Experts of a small language model.
Training: a variant of SOAP for the experts, 4388 steps.
Below are experts of layer 4 (counted from 0) of a mixture-of-experts language model. Rows are named gate (a neuron's input weights, with its number), up (a neuron's input weights, with its number) and show model dimensions 80-159. Each number is 200 + 40 x the weight over its row's rms, rounded and kept within 0 to 999.
Before each expert's rows: a language model's description of what the expert responds to. This comes from a sample of Wikipedia text that the model never trained on.

# expert 63
It responds to: Commas. Commas of all kinds, both clause-separating commas in prose and thousands separators or date commas in numbers, such as 5,316 and September 12, 1967.
gate0,156,162,213,292,279,138,221,223,169,165,253,198,192,151,197,205,209,197,176,226,250,191,214,158,197,245,278,237,190,185,217,147,210,263,237,219,218,208,222,213,143,212,150,139,263,150,247,249,167,171,199,226,178,170,135,158,232,148,125,232,151,186,161,198,201,240,245,150,209,162,217,169,193,235,203,199,230,171,192,223
up0,218,193,201,173,201,170,167,171,175,184,169,250,182,291,215,238,224,202,171,198,200,214,206,207,208,235,175,180,262,170,157,300,219,161,206,176,238,186,212,218,167,298,138,118,272,99,182,205,192,192,249,206,226,214,179,112,164,222,115,218,119,182,127,178,255,231,224,183,178,174,253,162,187,289,215,213,186,218,101,229
gate1,196,251,153,248,271,247,136,158,247,278,181,161,213,233,215,177,222,179,201,195,191,271,198,162,224,171,191,207,138,179,207,299,227,250,226,223,179,178,246,199,183,225,171,175,183,142,135,169,245,177,131,213,219,198,146,185,215,155,227,191,225,201,298,194,203,167,173,260,182,195,201,214,217,248,168,162,139,248,211,224
up1,244,171,245,253,181,145,224,120,225,177,205,252,202,201,226,223,99,244,250,140,251,240,148,244,282,203,232,185,234,192,201,193,192,156,235,171,232,196,219,248,190,198,173,189,153,157,201,245,249,197,247,223,156,157,176,197,204,102,234,203,208,240,207,225,197,279,166,153,176,137,205,231,154,278,195,227,214,218,176,217
gate2,181,194,247,149,272,165,210,151,252,187,205,283,211,172,244,177,267,182,209,157,168,180,191,243,190,173,197,200,242,233,196,224,258,149,147,149,160,171,218,150,217,237,161,193,192,227,214,181,167,256,158,258,267,190,237,288,226,163,185,164,284,261,185,284,192,207,70,230,218,279,215,240,174,176,258,177,237,115,221,146
up2,219,231,149,256,157,250,212,247,180,220,211,105,206,262,193,239,171,243,213,273,218,217,181,167,233,250,176,202,217,191,178,191,193,239,214,241,205,231,196,255,193,190,219,223,206,197,178,228,254,175,234,163,148,214,175,124,159,250,232,217,102,132,230,149,207,185,347,189,161,107,178,151,207,202,141,202,182,245,214,230
gate3,149,165,238,160,197,146,199,228,203,181,174,191,225,206,232,271,218,216,180,215,180,129,213,217,216,223,204,179,236,176,193,212,232,219,213,198,197,196,243,183,204,173,178,161,188,267,255,210,117,235,218,237,275,221,248,113,211,232,121,229,165,128,132,145,173,250,264,195,289,190,163,204,227,272,190,160,221,237,164,181
up3,200,230,161,210,191,187,170,225,137,211,201,157,194,87,194,208,190,182,179,214,140,201,201,170,204,251,242,173,249,184,274,162,193,174,180,135,259,150,203,181,249,163,267,223,177,194,184,267,228,136,186,204,203,207,180,295,108,262,232,173,168,207,183,255,126,191,224,202,209,224,240,282,224,195,193,149,170,165,232,256
gate4,210,196,221,218,171,217,169,207,168,171,205,253,171,167,200,229,196,159,222,198,228,149,214,187,177,199,135,168,178,135,313,131,212,258,247,212,166,161,189,215,235,214,207,131,243,217,242,251,294,236,165,295,208,283,218,235,144,177,161,213,199,204,237,267,200,151,196,140,151,173,207,210,247,138,247,196,211,212,228,210
up4,212,204,217,228,191,191,195,264,257,228,170,131,205,231,229,210,222,143,206,230,125,292,202,175,180,170,288,153,243,213,122,246,249,160,131,222,208,261,242,141,163,219,245,238,172,179,201,196,179,211,214,123,135,106,176,191,263,250,214,187,212,208,169,150,243,264,211,207,228,248,233,183,222,299,178,212,201,203,173,205
gate5,211,271,241,179,184,198,178,215,189,115,163,154,175,192,216,119,237,256,245,209,276,183,236,195,264,214,130,144,175,191,228,132,180,208,145,195,170,201,219,173,227,214,186,206,223,220,280,258,218,192,110,139,236,255,186,141,235,149,243,174,155,183,260,162,194,188,234,219,156,186,230,123,183,235,218,169,140,274,203,251
up5,193,144,144,234,232,200,201,150,214,253,227,273,235,183,153,276,158,191,152,202,159,217,166,182,144,216,236,284,280,220,153,252,226,150,263,229,198,266,151,219,146,182,206,213,160,183,142,177,250,189,274,238,179,195,186,249,165,240,185,247,237,241,160,225,152,196,170,198,244,278,147,244,272,219,213,197,239,172,222,173
gate6,227,159,211,181,183,193,241,200,212,241,255,194,230,176,165,231,203,221,86,198,225,223,160,136,226,190,248,231,224,228,244,145,219,130,220,213,164,199,159,180,239,220,150,249,236,196,193,278,275,179,226,239,216,195,212,297,233,177,177,188,146,184,145,193,217,232,131,266,131,290,184,192,202,185,281,188,224,179,167,267
up6,162,239,237,232,169,204,173,203,219,166,131,235,204,231,227,211,147,118,218,252,265,197,204,261,225,204,213,139,203,215,180,255,174,134,217,201,245,165,201,224,174,156,285,174,146,171,197,209,227,172,222,225,198,199,153,176,181,216,147,129,230,166,148,246,174,147,256,247,269,275,188,136,230,164,110,185,264,257,233,202
gate7,155,254,183,131,209,185,162,199,216,140,175,230,163,224,198,174,187,186,258,209,212,196,213,134,217,259,242,295,232,231,206,121,169,193,286,206,148,240,236,170,222,192,146,175,228,209,160,271,172,223,188,197,204,186,139,201,221,175,146,235,182,139,184,182,168,228,163,140,206,232,177,139,245,245,155,194,216,215,267,139
up7,155,198,174,166,159,177,222,203,206,163,191,195,185,245,246,145,187,181,286,226,175,184,199,179,225,172,228,241,203,226,174,100,159,120,197,125,136,170,241,222,204,194,267,179,172,162,185,213,244,196,164,211,202,216,170,211,178,188,166,263,238,165,187,115,149,241,165,196,226,146,130,178,181,265,229,182,205,201,225,144
gate8,109,251,154,242,185,179,237,145,194,179,293,197,102,178,178,204,181,194,298,225,153,246,230,212,206,215,218,199,220,224,202,236,202,194,209,258,268,224,214,257,200,197,126,204,283,222,203,188,179,120,115,156,242,186,147,228,225,256,205,229,281,205,152,200,156,189,213,214,133,249,181,206,190,210,251,163,235,132,243,196
up8,219,253,197,299,199,205,268,238,218,174,266,272,112,174,172,193,184,187,298,251,211,247,220,189,156,171,195,188,243,205,139,248,181,227,177,187,236,194,150,271,147,203,124,219,236,249,210,220,241,173,109,163,224,217,216,186,231,227,210,251,197,224,185,170,239,192,164,182,137,215,215,200,233,228,231,163,253,191,136,225